{"n_layer": 9, "d_expert": 672, "activation": "swiglu", "balance_loss": 0.0146, "lr_router": 0.00162, "vocab_size": 16384, "norm": "rmsnorm", "norm_eps": 1e-05, "tie_embeddings": false, "optimizer": "muon_variant", "beta1": 0.93, "batch_tokens": 131072}
Below are experts of layer 4 (counted from 0) of a mixture-of-experts language model. Rows are named gate (a neuron's input weights, with its number), up (a neuron's input weights, with its number), down (a neuron's output weights, with its number) and show model dimensions 240-319. Each number is 500 + 40 x the weight over its row's rms, rounded and kept within 0 to 999. Numbers have three digits each.
Before each expert's rows: a language model's description of what the expert responds to; "mostly gets" lists some tokens that are sent to it at least half of the time. This comes from a sample of Wikipedia text that the model never trained on.

# expert 18
Sentence and heading ends. Sentence-ending periods, often fused with word endings like s. or ed., and closing == marks of section headings.
mostly gets: ".", "s.", "\".", "es.", "ed.", " ==="
gate10:467501508457496520481584556550472491579501515480491490474519530559561488512494523476514477451483454534449486546470502468555465553523441510480571489465472489545447522421486531545529502516495494591519491478501471475512532527495452566513532537
up10:473484516528522486415540577592422568518510502519486517518453460516536550450572487469522487502515415552492455485471516448523572569505431462517563527503508455454433569507521460560512538560458545505544481398451450531510538531461472501524505451
down10:533485543478441507529483529427543459472459502494457446470595521457515491569507506486513467473442462472439522505452493473476465468531528481491507403605529460435504554457494391520508603509496468454504473462479515453526543488482486465448505454
gate11:469468529503505560487549498513534532541451488508401537470498583500506465506496433496534460451482480430536473503470501514457536553495489535471458505479499523531558520521516538486444452520518540569477522467508455479501478526469489463517456430
up11:490578485540556469497548528480549569488498522449468489440577473375511492548521495443531541522469473510538574452532497520439496472471557538558452515469505512536496509504458462546509486460491461532536535467503559454564494510503430491511575454
down11:498571561536530427501435453573543483459474517442472512491425469484497546544562433566448466576467488527489549587543453547532483457495452490457508558470536487547515459519519486540460526549543562550463483464495548527516459527508475463509527373
gate12:487477531494520444457515440511497480495443525492542453474346514428464522451421569454525575413483520536531480476441515486484536565457473501465488492495507489514520497436458518611437448475484445526458439546501580498519512573453580464472507512
up12:475503466544556531477491480480447451539523550537538480458505408557470435505488468486486494459506547517508498444502456483473499509535555439480479482499587459435475541523458484482575487442475534458532483444478530522503416534527563511483524444
down12:445503504505487531506471494491510578439565514495519444517520505523518521501515579526544533546499472522532482560540505566479451475545476524535532525493441532501522468554518420536456540492497494529501434507512560440418496522449435559457473460

# expert 13
Hyphens, spaces, code. Hyphens inside compounds and ISBNs, lone spaces before numbers, and pieces in code or math text, e.g. site-specific, No. 71, default.
mostly gets: "-", "=", "-p", " dem", " am", " comp"
gate10:500452492509481520528494507539438463479440463486481511514390510568580523425506515557457536476479506444462432550493521475511464487494472516500533472549491447497428502570477476500611537534519525516465500471427484525510531427457447503501449481
up10:524510475504492435530520597493479485549508503556509497510489457498412464546490515473444470543516460444535616501480478507539494544472499630538469461447511477468459461528532518522517519474489529505518482504516536474483518539537490433431538584
down10:541513518511460471526497450506573483526559529487513572516482486529501501525507434492542520509566487503502537451525538528458474505447463511481398508459451486544558465537476477430493398549452452493439477378541504577512520565480485544473441433
gate11:444479442484561394532489501538544533471533461491431481628465585493519554531494464462525522509473540554438508532466538497519543512486532500547443516491430532465537515511536488528435473527551498452445437434493456553460542511469481485558490489
up11:483547454494466446533437491556433442558549536471457552554517477441547536443506477457462480524462553494472471431517492412496506521435516520483496572498408516507462465501471519490503494482431540477522517475513508573534434506567550565448452491
down11:573421454506490481581492470497394542496462483520486523452554514526449508486473522540497437573529477526494408530492504523581466520564517503494492474406471548497458439537497534497438515417531516485503494553491514490457475474488477536445492428
gate12:518577413484492542542485544514471560505520519493508549440461463489496535500531545527424460532526546537445552588523575474465482524481502477521524496476510488500515520513486539536487484474545437547461415498409473510498538496474527514543528479
up12:522459531461554479522471510537542478539517476452539494492550557507461566379556421496513488524519478446499470470495495517569492465510548501479494549522505558459432511481508454380529534463438426497506582521550481463478524431508600520543566526
down12:492472461496473523508506515399572514416437516490525555469486534471474559479485475478520498478519495504522481537616525514524529563527428462502502470474533468454442504454487530527477510427551483468512519494539470515466507515494490482562552431

# expert 4
Modals and infinitive to. Modal verbs and infinitive "to", such as would, can, will, opting to, plus apostrophes and mid-word fragments like é.
mostly gets: " would", " can", " will", " sh", " may", "é"
gate0:529449521533521508587482476448506527452574494524420538436523466507512461491462454481523477494398444484518487562483558528464519485516517546491556485522453434526529464494567551494510495491518503542468469463520472514432500483493474441528464596
up0:494480483468528543410546494474497478553556503426480489485508486507527482520602455554471528451496557494460524489556497503534512441470504493452464501570462517516461514481465484417501473453560406471472488542470525516508412545497462480536479491
down0:478512460492485525585540455510477502456503486449515506493557568478489408489546488504586473545461590524436458531423538506498484448422412504534446488454464494519495457557593455465464465512498483536552517413489523527526490514501500506543498493
gate1:446521503517521465467467535495489490431520499515520491520540574455469592506489534548498468544509432556521470532471465436437509462439508481503515564574473462468446511495479499456506500521495468487464529415523526507492501539485474563499503542
up1:459459573517482584518538494439554516481513577518513545510431538501527453504511488464548462473511475535493445539464534494544577491535568540540566532491486508436510557496517518491493467556529487584499550507507513524522539448527469492440517444
down1:456482494458526531533448449497464476506450454455445485521476541475552538466448567445478562512536518479473457462465490466573560424502637490531467534535473512509492454583489499459422503463504543480474567464524516415412550497535444486532517467
gate2:526439512464504484492475482582532534475489509488506527557520525615458431491578558436495522501457531507507587520488506506512519492444466469468448492503510460580510543488496514395491512545527433470530502491517539567496502571516443482502591497
up2:452490465509531543556533551504486473569466515500485501468485437489437430492506546566523485540535513515603472441485451497464505410554528595466517445482433539456497403519515516517470518519499402534494501546463462505509559458490580452520460449
down2:520561454485575542504482491512484529441484403484490496469474583509548542575448477590523484516547531531507496470538508486456483457489520538546402515558468469498481495446483454560487471483489492536505480523524468508529472537569498448590407520

# expert 17
Vowel-ending name pieces. Short vowel-led or vowel-final pieces ending foreign names and words, e.g. Pep|e, Yaound|e, Adew|ale, Shu|ichi, Gre|ene.
mostly gets: "e", "en", "ine", "ise", "ote", "ie"
gate0:530476504523512481511453571482538442527541505536464545506441489533461475444486506498514507567486457496436543514532582512530543513410490443485476556433609541480509408457544501495466537552406536552537432485486465562508528478511493536497493385
up0:381496501482536550440444495486530457550498499483401500564458531477432464557474483448518521507569524487547480575498438523496541500490547474562514489515510510529501511446468491474487448452440492488556495508498558489569451522452546539498459515
down0:502473432522503499532434552531467495538464513529539500443557557495482525498450502438473493416467496465523509502495468466456514481420462549432483618527535532500524478529513562509540533527519502548505463558518541484464561582506478499565520501
gate1:462464446515507552507452493540508512490541482462512508443468509383509461518514530494451527413428517410622449604466468589482526486473462465504552507461438545550513583430454514508551469505508553463503511479534511453485482585491460443510465535
up1:459560489506499420401545507513497440490485539515469523572514520453501517521489500499512514554507453512474432503480526506542416549473539501493461459574456491569503445531420555481543468526499474449503515557477551527580523497453444506519530516
down1:515529446532469518560488450489486495440527495556559530513591509487513514538493475506542437492492480504575525545396460475500465491491473459530487556478557536480485481534513495494480512488479417476513480457466611516468422499462389535509440516
gate2:477437475505511538473523529496475540496486468504528457492452424505469453466528426566550461512485515490527504490557525511468494528512545495480500540492475513468484486496497517542495500513478520430487504425488447481458541498493472566423573556
up2:479534518477546568429500493534455535540484537572523467443514464515486559514439443502483502504487458467497542520508500524462550482558516501456507563568505486494498408506502514554551428530500530484478521570468424503437507524534558542460507547
down2:465579562496439504486563454465494489466534521415454561504514579449474436468545562518507558582500506458550466498506463567534490526431512510618609567467401518522462508532458521509435534502482452492519495540472527520530526506523479495505445472

# expert 19
Paragraph breaks, headings, quotes. Double line breaks after article titles and sentences, heading equals signs, opening quotes, slashes and capital letters starting lines.
mostly gets: "/", " \"", "SA", " | \"", ", \"", " '"
gate10:517478543516522478436515479521497597459493510524467459538470421527554567518468528512485438543494454436529483535599484559447504514620474434450518435531401520524542468453502428554542479493475567480529460516469456510490508518463467459450549520
up10:455465489471461505541467584440516422490503480562565503449493526520534447483593417482506535479530509563477545510412489455516541481421574569530523551494623471470517489511465475483491529500541477553464577473517510488500483482610516547528463506
down10:590543520465511535460513518453527481490455542477496524514465498473542534515574521467566539480491552461501510526527501496512479436500535487553498394542470433574536504540525488477562523521563494516482428468498515532535485491456490492527555461
gate11:545419473544473511502502492470485459525550539516555479543498533494529519510492525541547513511492471475540442549487459495480416460541510530462552505524482591520469477490478541519490502548490504435519472563508509503558491541517482488463501420
up11:511536537500446480443510475535462482618442558512600485494496522520530551515482555535537514421474550467463502495481486479492468538492503467496400492533518510478450516510565528518474486515457484529488514504523428561526430487547467519460553495
down11:579445448571527454463535456495520519528501559499497482532457546435494384483557523484451584518492463407512525498454550488471517434479527519467539515518548535440523470568484492510482517498559510498573473509539553459432573481473538474456520459
gate12:515534469487488522454507503555532516558543485439450511557482533441557496513488464448483456524454573501559470483559515473527516516555535530486543490509426526505507551565501476539526426498575442397494542522477496531510497496459514475507474500
up12:507594456553472469490483498537495521511457433488560528505413541569561514568452429446551548516484514423488494538516445511539561438535530485467589540457485510527444545508482552530551491505570501547482551458525441460493521500484480493491425518
down12:507508513462480498441549505459480438514425496445457476547486600519437477461421454503441539491489546486493490554485545532519555487555516472490495488496575495511521500491505548484498513512479480523489482489546494454528434536521502502450527499

# expert 16
Commas and conjunctions. Commas, and, or, of, in joining list items and phrases, often fused with a word ending, like s, or er and.
mostly gets: ",", " and", ", and", "a,", " or", "s,"
gate0:458539492531460481512456500507520410448501516544436506465449524495491507558507474525540475486465484506575511477440471562451524528490522424512459515441524470498562534410510523539495498519492503464529526515523514521448506486501530487532520477
up0:552553468505542505550500545510496487507434499482500534518442512442511452465530536519474452460492466531482462528473570484436483502513549449461491509484540607475455469527567488454495526493533548505474409528502396509533517470458494514542539490
down0:470532478482469449504466526480494457531537518517488473526503479482496449561515472414503515551511493474534498498571501530521462534547580513431527417489363519537532521465504513486521431444476437466464579512435564480479462516448572539521549528
gate1:542530434492555530553480508556438464482511520484493512468462491557467500546478555565538472470524536462466480536458445455515487536544504513468491532514479545412507563540550575555516449453567508530484568473449503462555546411457441469521530466
up1:518463451519540501496545487465433509552485481539521465534524521533488489475481504493519541481564442548445443518561505537506473497453430520498543473469503496529439582572473466462519431591499453530498523388460503498544566511511425473433491431
down1:586445528505499472506400533513456428484514477534485517504468538496501522486491481495413526514464536433478455481418492492406532458542511496470497488579528554483461532516540541486458541523483537397488542558465525569511421522541547476541508540
gate2:477487496553508523557525466485520463509523570559530490539532548587535547514503513434526470476496437486448489490537497519442470479516439404446467475482512486571483481444460514541516506599554478472482482536564434521454527439495557519538462604
up2:485463532475540472502465429479492490593508495505514497511510492427576460531467498521430514499405513437508448537512458476474420436548498521469486529465504481534412475574524537495533448464544484514552505512520544467519489531539467518498504541
down2:479448508499441425502561550386547524529530508397529564501582407551463547489479541498512436508542425517465469476492551457539495562471464492482515453530445508461536511547534494545509527503527546490449470542495575475563445495531510477503544529

# expert 12
Slavic and foreign pieces. Word pieces of Slavic, Eastern European and other foreign names, such as ić, ov, š, ová, and Cyrillic letters.
mostly gets: "ić", "а", "č", "š", "и", "ș"
gate0:469536542496458478482538508550445550509456482575434478544448559449474518545509506478462485480446530474554484466491473521465507477516477551470504520535506483538506485454512539498416420432507428506515515539508486483558511509460499526635508550
up0:481489538462521458491562466464472514491437505491407514565466539472554506506458531459456510482469555502517426511509622497481480483493450544474543453551500458499490574557529469528481464470494433464475536493476506474543514474410477533568456482
down0:491503488491507522572477476462474550453536579549482559471536438494528530486550551398513454458418560576517588499574463449513518488516498526529555549477508494533556433517471460484473520493441540520491588501522498477534427517539499523491545482
gate1:530459557471507433486574569488558535454536505534479536547516542569511507488379487575516478428515573485511467438574608498489535464547522500546484487562464553516561517491505440524553495462482441572480538484431462539498453418500501546556517494
up1:546540499534440524446581578490462493537525533477551494478478536469527458438501449526515528464461437554503478626513503451529458502493428511470494486490441552453534405451528410549473434484506578515485545530487512521506575398539492465488494526
down1:452547506504428518565487430514435518393512451494515469499487566455504505503566501524567524467500494466489413569448520574565456544491493474482540489514503492437485566496456512532534504537581454508562464466575410530484477503427545497569488493
gate2:439453563484554500505536506500530527463535455552453478538489529457413454531498483532517536463482458502490443451504496463511500535524528557535527537480529546522528520505471539521559513484525522507505550454579455480515502534525492483494555569
up2:477467560528475492540454536474631469461526502495475583479489484563495437528484433529525436489481435548486532515474455503533480476543460448479473642524516377558469519429479474452531518536412531531507489488479380516535560431513487505413434514
down2:494501560460483560527502542428481545508494487523513459470524491443482460496452558498504539510495392531493547500450523509524580483469492462454544458440517504499506539426510540530496454491447550521569460496489482479570537502495538495506502531

# expert 9
Common verbs and pronouns. Frequent verbs, pronouns and function words in running prose, often after was or is, e.g. said, him, it, them, in order, granted.
mostly gets: " him", " it", " them", " time", " began", " died"
gate0:468505470599447484515587486530482539410577538549459461475423443527590484580480533430525558551561454481470518473453552465516571559520547541504560518521537485486537539464517477500505471511477426500581508477556458462484559490557531494436474542
up0:474515524493451515475534583613482484504530578468439492430493463585509461490507487521442493409555515515486503486548542481531425536520555544565585514483536456482533463489446437530429456547515437571553506480420460565546469464519482509551479420
down0:574530535487495473496490462464545502505494480532426472434479469561490484516487509482519534476506488475469394534563504477525479525490461528480512484504539466468499526515500482461501512491478557573491492532443560539432502435566526525546508502
gate1:534465587455497606524465479464495450530529529481494532428522542454431475451483451573495460521472563511519462452508507473510474510523536528511542532502524570588493456469498587441448511538545518460421481533487433476538472500477495557497425580
up1:515418577462543572513473444479548487469512505472493492428500485457508526490485526511453478447452492563474436456502605499469466517513511516530468537541570493516423457475430500461499522415517500441559519504517487520504473575515577523505489530
down1:473564468504570528382474502510390507479506524458490437469452498539514479451555504494504457530460543495467481492400511508533482522481458507553551562544512593459438530507461522492484463557448497460475491557544516472498514580501497567480389470
gate2:517516453491436466533610528495523475450544538512540526504471484554522522518528520497503507478438515513466508485481533520501521475511449515511590518562506546508446491447515474531494553552444491546412451439515531574534495479497476493487490485
up2:560513455560473431495574504494508442470444474500466519508445461540468550497555474473496455491466562566521509477505505564599506427475491512553537487559536518462462536582463495462493496467437491563480479443497535523492497471493479491543521502
down2:528555408501580499511447566478524463497565534510565548519481471534453506563495493521493494530564476521577551517455482579519489471494535480539472524489509589507524408461507467545506455531479440506475437533539437497486574518528564538440488489

# expert 21
Leading 1 and st. Digit 1 starting years in dates and tables, and st or St word starts, e.g. (1912–1|999), Gaza St|rip, st|alwarts, stage.
mostly gets: " st", "St", "1", " t", " St", "- St"
gate0:479524509474537549445516561546517489505488505499482463489463557556502493545480525606522489537469467485527533499495481489517477471443524462534538492591464532534495516495506549515443449497454576461500532460540444449515441503579514604481557525
up0:520482506429514501480506474526481545515476502477505540496494524444512488503510419466487525484478522535498484503599556502515544527469445583462554495465513422523537434502512471461460568529529481437473566479507534498458538511481585417527471505
down0:492503483606498518465496478456482496456479445492537464483447456499480508488489527452465411465577514508488476445529471573487530496546445449516537543514517495522512511570492551546485545498469549489506476559562548448484453561451521564467567450
gate1:477505537462448475532491433544521556499520455543427473585489471503477578516562548424485536506531481533510541488481503445393521548436506510528495452508509499422475467543434540499536532490473452454524468447459517522457536490497414543539611513
up1:451542468495529485467510524500454493491508469516475482550446506546518415458511510518533466498404522484556435485471520469507459437501559451464487512440545452556536427450514534492525580474569556503464566609541560535540534502489540463535452481
down1:489477490557510521510504509498556506491475529482541581534438511530480519437467520413461478508494546490491512512506530496475450396552520494477496502520463489472480483478520548534432512501519482513488515563512512488467537506470517485461528490
gate2:529516454469492578487511483447458474502453495511489519474447548446465494496521506599463473469552521485541497505556528506455500535543543469511481539489547418475517510468474532493498462559478568473563521453481465485504545479472497494565518478
up2:484517481504554417510449492551510460512569488538476459492515566599455485504455502504546557460499529539535487559490496564546591585408525522516466507518469479486519492541527459500471527498450461542451466544559538471511480522528585553501479517
down2:505556507506474423472475491496470446490577441571486534456545518479502513478481492497495553457511610436461470454506455469451430435422567490508459449434477542478521477531548448408611531509459514483495520447469521476520475502428463455603527547

# expert 22
Spaced separators before numbers. Separators followed by a space before numbers, such as table pipes, open parentheses, commas, and "in" before years.
mostly gets: " in ", " In ", "In ", " of ", "% | ", " on "
gate10:593403571453469568484443435527521555548456481489464527501475493534445561454522522500492397478453472485497532513501455527479550479494445556455497485539505477557524486480420593486540546490584509428437478494489431473523576504507476531490497548
up10:482490522520438499530378470464497542481481475510501450529467544529495496464529430497498457526434515531565507502538465444455560468489541528498519479430473516470482515431478470482521496419444480546472454512550518487553393499547444511504482512
down10:509457563501502521460552479520474465480540494479492489509548534404514391519404489507528505549479508495494437568488569491494438484452527530471474439503495497480446542460461526469489495503581513512507470539485469532512519478566479532520479510
gate11:444513477524443491382499489528504540512502495505490459522475507505475522508442495543500543450468528448468451488516504528511462482508493506538482427520513515481423452496550435479481549505479524519418530424523466480570465521501531475574518550
up11:611549489571513498541552501414431465481484532451521555518468506498487509525481538477537538522477515543557487492569484447559508508544490520481510502482480486518558528430522543506506536507431504568502471500533423546463501471525482557480483490
down11:438546461524499476491498548429450507508461494500492477537470511470523499480491464535487523526462513481480495484515431559475521470486480498496484624550536489426486501477570493492415558511472485491549483470558513415554568477515477546492487513
gate12:544585428478457509464508496522439477556471486492567557497404514540429473515472523456518455498500519456457483525464513495483443478458525497556538534527496542493484480517563538490468487506561488489532479502505448447495513554491555477458517577
up12:492485490461486504562417475590501552572468520544490637480511535481446453518557521466528514508457484492466517465525490449494533536467406533553517532563410465456522537548549472553478532527548560545485506503486475512514444519477460500513478528
down12:537475486506526472485546487437485485475541433504520507428494492566483512503511492465543487468486559522488495500476505504518514452531546476487540511514522407534504462450406442510405450469463512453556492459529487450447526485495495513482471552

# expert 2
Personal surnames. Surnames and surname pieces after first names, often in tables or credit lists, such as Johnson, Mc, Wright, Hernández.
mostly gets: " Hern", " Johnson", " Mc", " Wilson", " Gill", " McK"
gate10:529486549446505548475480457494539495523437548512553490545485511532505503457511491488510470565527487523537410481485499484494469514445531510462492570483549469499517470572552505482477536525483512491491509536506514487503574524420435448395550415
up10:473453485544485431517504542460445537448489542497509455485501483418448431450516538514516452436532446509506507525482490573542437449487505526521565526542466556534502547467502488515462404479446433437557539495558516514488497518504591456485493475
down10:447508491448481537500519461504464515461494500497497467431560490542513535513528433496434522494485450458494475438491462517537512490546452508404497507557493533437446458507422419418469427465520525503487579509480468439569584496553557548506455504
gate11:531479429546439529460506530509506540602504490522564507495443519495415505548504486543450503483542495537503487491518490513530589520529500509507530501543479506450467491476559588441548526471499505453542493510518612581505523498493430518460536489
up11:474456502522500467568513490414567542471512475524397497469496527487543509521448511468556491541474553509448510490499466450460492509470533480427613457536514424509499526509504498474519476523461491497450460483521458486519533511534535557542471465
down11:517527510487488587529436466456548509490509511419430551535443527493521475573534508557473516523492503491471499490428501466474518543492518611489465491509487472503513477508466547412528554539487489509589489493534498498483548566498436580460451536
gate12:456424538579484580459555479409554492554477564500514544472505464528466453562462422557540513416503447500505369544511523493479480495516461491493522502439490554520527477448504487439553398513473496518486447479462473488453509560540497526596532565
up12:451546491481493460578407459543470414473574502533484472548486543500497463481559555507502456505450502514559486515457587516473492463486468504513496426492469441547480508523517521553409557474488546520510591555506488460641530490484439484525490500
down12:530538467534533475455521500482523499533504481478452531488439479534540506476490494523540470537584521484533477499510453566493477497471551494420497414538550416497533497542501488544523554530476530509471519440478444546484432480520477498570522501

# expert 5
Mid-word consonant pieces. Short consonant-led fragments inside longer words, often after a prefix like pro, un, In, e.g. pro|b|ably, filmm|ak|ers, V|amp|ires.
mostly gets: " ad", "spec", "b", " spec", "pl", "urb"
gate10:491469491459503496489426556499503497459576467447461460527481475547481508508497483517510498534431522509515479587467502532521563572543493547429465461562513544562486482518543505470450475442490566526409556420454497471460542527506493464525599510
up10:469538510582453521471524458496450481454485503527477495479494476449484445438531523525453475499519501530534483436588506490467529402522550541497525476509423543542504472560496500444436445543491511569529525534508506489424465502465398469512508472
down10:468472450480461466584471570554552464510502467478435527552477514502516523518462528530503473499434459507592495476521417532514473471453472525470598506448502506537531481506462478496496479471473499529420497567517532490543505483517493490482533515
gate11:486508484468456467453543470534491527512585499536543488512460507598535513481447516504478440446471518444442516511515510488524524541439510547501530498455441527426525479525492434501479465500460499464515490515486497518460508468487443483485484501
up11:465475492483466548479472531530450450497547464435525541546480559564529541500430488568457519534436488487443439527535485470494441515526524458526467562419469494515489556469473495502525449446493502530425457462512493576509577569559495489496492490
down11:508520498411452459498538451480450468458563480471466598457494473494495520463514483501428496530483442508504509520552534540522551524445452485479526471447464499477551489489493604480470506527467521476519476522466501523463538421538496516520523471
gate12:501399587486436532490474499517501549462566521502517440516461491550554492426469538464496457444514526494518508482506501491497470536523589558507565544502495512552482503457497402533477470573531548513524526442504454501469406488547522475501500488
up12:474507610565488559469536505526547519404517489581453544505537506518529444483560556515460482454513522514507475478574535454436483454521483521461526510490543518447483470484522459490472454496567473512492520443537515415510559523466492642529507515
down12:476519476537527501541504566466552484484443452516580505490533453555409517503475452513488437501545580563526507467568444600476503470531523478498532433529481509482550491501473495486569503499532581487547395483525516547519513522509484422492486411

# expert 20
Place and direction words. Geographic words such as north, east, city, town, village, area, °W, plus building parts like doorway.
mostly gets: " north", "°W", " city", " area", " south", " west"
gate0:437516518529581440440461476498540482447432468477548471507450460489527535458461539543515516605493496535494470473550481461549420459519491501482516516476506469472440521573570471534530448589520438536550567516521463486574492528510460472475530490
up0:489469491498537575532497517552472454531553495512449458520553466482498469528439532557456427512497471546480423477510534545494479521457539491466566433451505574549567544537465449459493473544555513515494517489504487522513384488447452492532486473
down0:521533506492462480540547507511517476469517498467510480511506532541495510516543484551516529470494483513568508511575440498438558506568535452557492461509515484516529624472494546482462503543508503476512486434495451581428520505475488436593450518
gate1:513545523511453486522478506566504477462474526479506539469405564509507577563505446521498432534452495525467472474485484518511494440442490463494522526468530554519491462552530506440499499430539499646478457497482462489485464503491462527536487428
up1:552474570545537489482454491515470487531455463486507580605519553481561493465493582536522461572490520494542507512513470471469513494510494492487522532447543525546539480459539393517526457457478546490526420531576571478525541510472462527505498464
down1:525461479443506485498552435453506504595469528503476529465542420560581526522487533420470511478554497582468479559545493498542495499488436506435526579439511510500515498507468484549432522498497473480527521467469449491504457537468503532515401468
gate2:581521500477518450493535473523518521515554489550552453529494548443467514499494503569502521458421495517474474461496535443496560511506525412508509516443554502466484496508527565508462501542511472424505477564434493573477453527477475513437412489
up2:494473500513478560552473449439448474559540486500542458568462515427525532516475488492472498550448517487519425524523520527529536556525488474520570521554493627449494489462490527453538545525530498481533567466472454505451459516571437486469454546
down2:535493443536475519415518544467487564457503517557515480497485470522473523509515501442519418494524521530459503556514467533466516479487492572517457529501540470492512498509477497566501493465498433513472437490526519514471524501469498485464448471

# expert 23
Articles and the-phrases. The, a, his and fused preposition-plus-the tokens in prose before a noun, e.g. of the, in the, as a, such as the.
mostly gets: " his", " that the", "ed the", " is the", " with the", " as a"
gate0:479496442476491565480578471471465434474445613472433571433405564520556516496435418482479497531492489500516523498449519421454467569488544475439477486611510489514534536463469512433478450471503467499478538521498509565505519460449521572506483520
up0:508490468529437492504504479489496468479531497467411494502562550523456519494523505463499486492471527548569553473505480498516488553493493521494529516547524484496466473486486544523545443525454458544508486488525534525539467538518480501496546550
down0:528502443393576519577512465537425418486551455622456507458557501485463480543488532505469520467465467465470522452433405485538472423558551463464497519529499528502594521460487475472508554456445484497503509510529544451496408511369535486533482492
gate1:568499496532545495500507437505486526490512497497491545475460551488489484444530500488472514487486505390463504508526512460409496537502563471401509504469443537483465562512480510505528506548577507513409576518392471507516495520425452525488509547
up1:513490517557467457450437478546461489454501498573540620503530518506546471409462513428452503542478587389604506499515460456581448416505535540561538525476504505481423525540554499520596465496515524557484562472401532499528490522420509474443417489
down1:471486517497545511442405524480506477456528459502434463462523467473448476512494530440430512513439485525489501504478473449505514568550509454465484500534507512471561461451512432475527584433518507441440538529469472498590473560480558469479456452
gate2:502538484466478559517507504464441464493558451503526524446517485489434507455494501512442448496441491507533500610493527467441446504518493498368511586544423519554520513443501527463462534499537467476476459563557550487460513437485481527509555489
up2:511584532521465446592459454499508493469449468556519535484531498461498417486489500449426493560474503568402470470401561514545444444575541453484565504495494498552469573516477467533494477440497497527509527521516477454491454400499495513500438490
down2:466483509516450432479477485487457462503459474472499541484508600511543517535452494490469484533432489455498480470453514539559464482538524496504561485426485450478460436491501555569535518530474528465469504498534490546502506521550515528477511517

# expert 14
Verbs and connectives. Auxiliary verbs and linking words in running prose, such as was, is, had, by, with, that, while, but.
mostly gets: " was", " is", " were", " are", " has", " had"
gate0:521530519494522487478569515513490522538521509491426439550549522531481469507465447467501504481546538487565532501507524515568435493534498538480464523470530481513477439513509569532443495469425449522572512445524503502493476445446524536544462514
up0:539506530552466504528461579580490544467518505537485446470543479560485478527516511490415449501510525475493541449440509512529479550586532565495498473492504478495432416533560497519469552512626514464522450454489454450443517459453547519459476501
down0:455496480464499496538545486498570550523472510506521536560567506465523521452533539499574517492570515499560494591605517569521433455490437509537452517468520474534501481507516534449506501561485505491475480502506515463511547511516522487464496546
gate1:552455523532528502519521463465505500517551515496543547519436550546590517447435579518466467546478539464475540452525552474502474522499520500464527514531473484570494517465476476555511452465527507503541537487468492477464495471463456536544554458
up1:489507475456545497488515502539480471493499452529578493509487499531445469536568547502520395573509528470554514520503499495535529484486472553439456509512523448482530487479552499485595534539495532430472445515523511544514443488519496460462444504
down1:603436520437477535479475483510495516473559462459478528448502546529479424507469495460408528511414498495431483486457488515491537421508537476489518498502471499506480462424527516477479454452516538514510489559468418456599558524491500565563539524
gate2:497482462565487559476481461484482521445457443528509511504518561465472452487503558407469482482464504520443530536504489525467528518560422484473496443463453505565477453551483531524497539529622438396492537447434496438432493540527450486513433498
up2:472518514521489490466480477546470499510483531481496458412529502493520439541500472505501456531508484483591459568504479492428590533445500521542490459494474510482564480452481585552462520516469498556461548586516426552570491468451548544508514535
down2:469486424487478464563476523501558503548472511482589469495512467447507559537519493451472533479503566496486471503509516481542440462550492522475474529490464450459460465487557429536467525501519479475497456521550497463494524497466541483548516431